From a checkpoint of a small mixture-of-experts model trained on Wikipedia: 4346 steps.
Below are experts of layer 4 (counted from 0) of a mixture-of-experts language model. Rows are named router (the router's row for the expert) and show model dimensions 200-239. Each number is 128 + 24 x the weight over its row's rms, rounded and kept within 0 to 255. Numbers have three digits each.
After each expert's rows: a language model's description of what the expert responds to. This comes from a sample of Wikipedia text that the model never trained on.

# expert 21
router:136113138081144173123108118108158188167115132112105137151119136115073105127159100110121110114154101102164133093089117125
It responds to: The suffix -ing and -ing verbs (working, taking, writing), plus short middle pieces of names like He-in-rich, and dashes or digits in dates.

# expert 47
router:125169100087132129104180140127123110107119101157133135134112154160162148143147109129136120122096102144149139159165130169
It responds to: The digit 1 or 2 starting a four-digit year after a date, parenthesis or dash, such as 1979, 1887, 1986.

# expert 6
router:134123135159156114107098165150091113125151109109158144117134127159155126134140121187142130136113197136156131153105146110
It responds to: Word-initial pieces in descriptions of places, buildings, roads and railways, such as p(ivot), p(lain), Ho(bble), and words like railway, Elevation.

# expert 62
router:115089139135102215151110156117144126121169127101145136129124138123110101154120118098086111085145140137170093126106141119
It responds to: Pipe separators in sports schedule tables following a date or time, before an opponent name, plus some common words like "York".

# expert 44
router:162119143143142116161136147111148102133132189132150152137135137120097131102155121116114106157102134171153138105141140097
It responds to: Infinitive "to", modals and negation like would, could, not, can, may, plus "and" or "or" joining clauses and nouns.

# expert 38
router:133132120083137128120105100150100128102121110112134146143086142074139102099110168108104092132194126166152165118146101112
It responds to: Middle pieces of foreign or unusual proper names, plus table pipes, e.g. "az" in Brazil, "m" in Romcescu, "la" in Rola.

# expert 63
router:160111113127160137127152140174130144190127085131140123128159152162109135141127115115089115135199144124151105154136124140
It responds to: Plural suffix -s/-es/-ities ending nouns before a comma or period (locations, routes, campuses), plus group nouns like people, members, area.

# expert 12
router:122126128088145131064124149154094127134179139135121159139092127088104116104094095129112128099093121146174128158127098141
It responds to: Single digits inside longer numbers in tables and dates, plus nouns in military or historical prose such as source, siege, Squadron.

# expert 41
router:143080081115163134127135132151141134108100140154111104188122117096112138129145106151131119131146126150145171144118116156
It responds to: Periods and commas closing clauses, plus word pieces after an initial s or To, such as s-ang, to-o, respectively, total.

# expert 10
router:134067114127158155133141150069131113131131101124143083170077109137106118115091093168096112115129101137176109108124148161
It responds to: Middle or later digits of years, scores and long numbers, such as 1959, 2025, 23–29, plus mid-word pieces of foreign names.

# expert 57
router:129143155129130123141172107091118134106124128137103085100115169126104118155093123153105147147105154108158117159121087150
It responds to: Word pieces following M or V, as in V-ir-ginia, M-y-lodontidae, Mu-tant, plus to, also, later and dashes in year ranges.

# expert 18
router:133136130114115160131121154070109129112114125127150154121103136110132134064150126086098098130088103116159137106117128126
It responds to: Digits in sports score tables, results and times, such as 2–3, 10–3, 1:34, plus soccer position codes MF, FW, DF.

# expert 11
router:135127107127160112145149114156127114116117156150111127160090128096096164143158156127149128147128134181153117141112127190
It responds to: Word pieces right after an initial S, such as S-ven, S-ling, S-ut, plus the words such, so, who and of.

# expert 23
router:163095122138172153111115157091112107109129109140151130135152126147176132148156133182127141148156166096157143149094107099
It responds to: Verbs and nouns describing roads, railway stations and locations, such as continue, served, route, terminus, Location, plus is, was and section headers.

# expert 61
router:131138161111182150104123150093136118115112140169120157127129123129098150089097134128170129120153065156153146100123126139
It responds to: Publication and label names in music reception sections, such as Times, Press, Records, BBC, often after "The" or a city name.

# expert 15
router:122115157132170098125133132122113116120148145116152159091095162102161166119140129093132112120103097149155158126140129164
It responds to: Digits inside table cells of sports results and stats, especially scores like 23–25, plus column headers like Pts, MF, GF, Apps.

# expert 53
router:132137138114147107130123158127145120144148109090123140135122123105127138161142140104106097109135137114157095097124117126
It responds to: Table pipes, title dashes and sports words in Olympic, tennis and championship articles, such as Olympic, medalist, gold, tennis, final.

# expert 22
router:080102097127126140081092121121098114124130146154085130142059122136163100124139142122156167118157095140152099105057136136
It responds to: Standalone spaces and the/a before names, plus descriptive or color words and compound nouns in lists: orbit, red, brick, Catholic, central.

# expert 51
router:120139103127158131126134155107162121158153128122078139126128158158119084124140105102124081141137128157154131093160096110
It responds to: The auxiliaries has, had, have right after a subject, usually before been or a participle, plus need, lack, must, with.

# expert 7
router:138144085095103160121153167136144122135109105128138173109102146107133129105116122086139121099164120142155132092110118134
It responds to: Middle word pieces of personal and place names, such as en in Frankenheimer or n in Stevens, plus footballer table entries and year digits.

# expert 8
router:098108134136167091125087109147102123168165111106158105120100094096125116127100131088145111139115167126169169103132151150
It responds to: First pieces of capitalized names and words in lists and tables, e.g. "Ba" in Bacolod, "Ra" in Ravi, "Born", "Died", "Pld".

# expert 0
router:165158184114150154140168102129115077097143139127127128127144109105118087142100123168136109117139142120164188121141160113
It responds to: Line-initial hyphens and line breaks in infobox-style key: value lists, such as "- Country:", "- Region:", plus endings like -er, -der.

# expert 54
router:106093116151159128100136116174139128140127118134093160133171165130166159131145107141113159152133172121142119119127155074
It responds to: Location and time prepositions, mostly in, plus at, on, throughout, across, near, and prefixes like un, re, ex.

# expert 16
router:113103173145134097126182126166117098168154113142107119113109104139104112151078139125121158144182118138161102173128155109
It responds to: Spaces, pipes and brackets in stat tables and infobox lines, plus the second piece of capitalized names: Pseudo, Pedro, PayPal, Denise.

# expert 35
router:124120100097126150150153099106147155125155097106077139127117138116150156090163111119132116127133107078154117106099117149
It responds to: Middle syllables of romanized Japanese or Arabic names, such as Shi-bu-ya, Shi-as, Ya-z-id, plus common words it, a, which, to.

# expert 26
router:178121128120095170138158133092129140121139143151092100114140143129120167094172137115143117172154102156155179122125096160
It responds to: Full stops ending sentences and decimal points inside numbers, plus "==" section-heading markers, e.g. "Scotland.", "3.9%", "51.65°N".

# expert 49
router:125123117115146136109113150112083091139149117177129159115085128094134120047094151111155131115114091155164124097153144099
It responds to: Apostrophes and possessive marks, as in Brenda's or McCabe's, minute marks in match reports, and endings of place names.

# expert 43
router:106132090105173157073163119138112127162139144142148095134070132117107135123103118133111125117131107146149144135099155134
It responds to: Last digits of years in date ranges, such as 2021–2024, and the suffix ist in words like novelist, Symbolist, Kurdistani.

# expert 3
router:137124115122195154112131113185178132145134153096135118107122128126173138143111151151139156126132138136157119141121146117
It responds to: Subject pronouns and is/are (he, it, they), plus second pieces of Latinate words after con/re/pro, such as Pro-se-cutor, Con-se-quently, tax-on-omy.

# expert 60
router:112154093144137148135140155116141111119109159143093140138126120142147135156133139087124120113134113127157165154119138114
It responds to: Final pieces of surnames and place names, such as Adelak-un, Bra-he, Bas-ra, plus River, Creek, and sentence-initial He, She.

# expert 17
router:165100133118152158134105122118139140150137163130137129130145123132136177115154116102123106114116082166149095106084157161
It responds to: Middle pieces of words after me/Me/Hy-type starts, such as mo, lan, po, plus modals would, could, might, and line breaks in song or film text.

# expert 45
router:175070143110158116147113152124102142139120115137126120158125172136159136120134172165088142131146119115141126140101138159
It responds to: Word pieces after an initial T in names (T-in-ian, T-ir-uchirappalli, T-et), plus pipes, dashes and in/on/into in tables and text.

# expert 13
router:108092114110191141133128154153099128150180167174115134116089122128180089102113130113174160122136122134145126149142153132
It responds to: Inner pieces of ordinary words, such as p in discipline or ine in routine, plus year digits in tables and citations.

# expert 25
router:119083084139171155096137170155113129124115135152149141125110129107157123087108137142109129131182141149149161133123136083
It responds to: Second or third digit of years, such as the 0 in 2007 or the 9 in 1995, in tables, dates and citations.

# expert 37
router:137113128159151107134193116134094096116195128121142106159134080147139140123118089180147147098144147143159118121141187160
It responds to: Middle syllables of foreign surnames and words, such as or in Egor, Censorship or Mezzogiorno, often in sports tables and reference lists.

# expert 9
router:099116117145175110135146122145118123163172141153126120091085100098152111169113136113122150091160148161156148167102121106
It responds to: Bare spaces, pipes and commas in tables and lists, plus word pieces after Co/co/O, as in Co-bre, co-at of arms, co-usin.

# expert 32
router:092122109111144190129150144144102155153152121164136163137088120094134170134146113116126165141135100134151112093124109125
It responds to: First digit of a number after a space, especially the day in dates like "April 7", "born June 7", "on 24 July".

# expert 4
router:147156155134133122177071126135137122151134108104111168141093141088100132121119154106156180125153161094141136149138065145
It responds to: Prepositions, mostly of, also at, on, from, in, de, near, before a determiner or noun: importance of faith, Griffin at WSOF.

# expert 24
router:124139140090178100124101105079160135099129191085139125118117131128130106090138128073091090128119107162153146115107123128
It responds to: Verbs and prepositions in sports reports describing games and careers, such as scored, losing, competed, traded, plus line breaks in results lists.

# expert 39
router:131109095127147130091177151159115122139183139097139154128119160143093142118139108126109130105136120085145090137078133100
It responds to: Political and military role nouns after the, a, his: minister, president, politician, Democratic, rebel, lieutenant, communist, in government and election text.

# expert 1
router:115105112092142135134121110094113167090119084096154136123131132095138167110159127161157175105138150082153119129121161117
It responds to: Digits of years just after a month or "in", such as the 2 of 2012 in "In June 2012", plus assorted nouns and words in history prose.

# expert 5
router:127116113100148168102134147153100130127133131162087131126107146110104117101117103092127120125131098149155110135107097132
It responds to: Word pieces inside foreign proper names and places, often in sports tables or citations, such as Ko, il, tor, ini, Ma.

# expert 56
router:136118113161151143105140122145103120159162128103080123157105116128146097147147135153142165137149131129145097156097128089
It responds to: Standalone space token between words, often after "the", "a", "in" or a comma, before a number or noun.

# expert 29
router:182108152149125138122138131141146131134116143100124155192097109135103143135126108150091171158125127129151116130095163105
It responds to: Second pieces of split words and digits inside years or durations, such as on-to, up-ris-ing, a-head, 1-8-58, and taxon names.

# expert 36
router:120097108170191147114148168152156139148117126122140106127086125141125133167167109099086130142117122120135157111132108110
It responds to: Forms of be and similar linking verbs after a subject, such as was, is, were, been, became, often opening definitions.

# expert 30
router:127144163115133128152132143107151152154135106128130074127113144132116113084135140105111114102143111120168118163164157102
It responds to: Quantifying words like several, various, many, such, including, word ending ary (Canary, quandary), and line breaks in census tables.

# expert 59
router:128087147116138153107094172117108120125147157175116160158131124133141099099127158088117123130098094144154118142104104125
It responds to: Final 0 digits in years, times and scores, the piece lam in Flame or Flamengo, and words like this, show, tour.

# expert 27
router:117139159102164129142153150139163092146123148133081114124118131155142118138117079107149123154137119107112136126144157109
It responds to: The word "the" after prepositions like of, in, to, plus their, its, those, and the "=" opening an article title line.

# expert 33
router:111117155126108150126127150092153081135181162162142146182123123120096150109092092135117118109080141139149133150127133165
It responds to: Final letters closing a word, above all the t of don't, plus endings of English place and personal names like -bury, -ville, Yorkshire.

# expert 40
router:104130107116130130066121154138105110165122133088140119076102148108133132118110122101138108152134108132166146091156145142
It responds to: Digits in dates, years and win–loss tables, plus month-name endings (March, Month) and person nouns like writer, actress.

# expert 52
router:124091074126123138130132136075112152176140135150097131154117101139132106102120095141143141123099106109142158081096110174
It responds to: Middle syllables of personal names (Elizarova, Michailidis) and words in film or song titles, quoted names and Romance-language text.

# expert 19
router:141107106122132132120125135153128122149148141162164124118159134132091137112148134119146130144147137111172088159144156156
It responds to: Pipes, line breaks, commas and spaces inside census, demographic and election results tables full of numbers and percentages.

# expert 2
router:095105116145149129130145131152166147138139172092167129135152116150176147113136125135156153094124122132161136143138152119
It responds to: Conjunctions and sentence-start pronouns in biographies and stubs, mostly "and", "but", "then", "He", e.g. "football player and manager".

# expert 58
router:126117139108146173127123092121177125138079118123124159144107154123126096144114156136106112162144105118158113120098150102
It responds to: Pipe separators and line breaks in results, vote and stat tables, plus pieces of foreign names like Natasha, Nazimova.

# expert 28
router:177115127114118154134152113130096153094105152092144117112139144117150096134109115129131138159162100128148135154109130171
It responds to: Heading markers (==, ===) and the line break or dash after them, plus pieces completing names like Manu, Inuyama, regardless.

# expert 31
router:168139113101170139117124114106137128136117169197132117148150113139147136114141128084119155140116059152152104093152142138
It responds to: Verbs and prepositions in film, TV and book descriptions, such as produces, follows, feature, starring, in cast and plot summaries.

# expert 20
router:124158121129146151103157110111114102158151124158149146125118152151118121107137137125153082104172115158164163164096111122
It responds to: Digits in numeric table cells, mostly after a decimal point or another digit, especially zeros, e.g. "1.000", "3.02%", "100%".

# expert 42
router:139125157116165111116138139181137128147183113122138158175126077167141148141107143149136140123146175151151121129098123146
It responds to: Words inside names of organizations, awards and programs, such as for in "National Center for", Award, Prize, Service, Medal.

# expert 46
router:127164147097126103149121154166129128159139108138116128128097107153129086098122107097119106125122101088160124158098129117
It responds to: Endings completing verbs and adjectives: -ed, -ing, -ized, -ated, -ment, as in scattered, uprising, fortified, baptized.

# expert 34
router:129136094102140181090098162121123142130113161155154137148132171125099125148131110161102156090130111097134112157111127117
It responds to: Verbs and nouns of use, activity or study in expository text, such as played, playing, education, therapy, data, theory.

# expert 55
router:083120077109170107077103081136127153130115121104074112141095096129164117141063107161126118102123133099150165153187165166
It responds to: Word pieces right after Le, La or Lo in French, Portuguese and Latin names, such as al in Leal, plus month names in tables.

# expert 50
router:110132123124153154117153157120131089137148134138141119123119126103116149143161107079128100118180120160179132127119129139
It responds to: Last token of a table cell before a pipe, such as surnames, positions, percent signs and closing brackets, e.g. "Defender", "Team", "5.8%".

# expert 48
router:137131111116124158110096142157127149128149159103157142131161113128156108161145086146114132127145099089127112151097116179
It responds to: Single capital letters and name-initial pieces, like Roman numeral parts XVI, abbreviations GVB, chemical or math symbols, after parentheses or commas.

# expert 14
router:165087169096142123074119132100128107108109133159129156151092124144104092168130126145107103138112132121151142129121109109
It responds to: Interior fragments of words and codes after a first letter, like "lor" in Florine, "rus" in frustration, "ato" in platoons, plus stray table digits.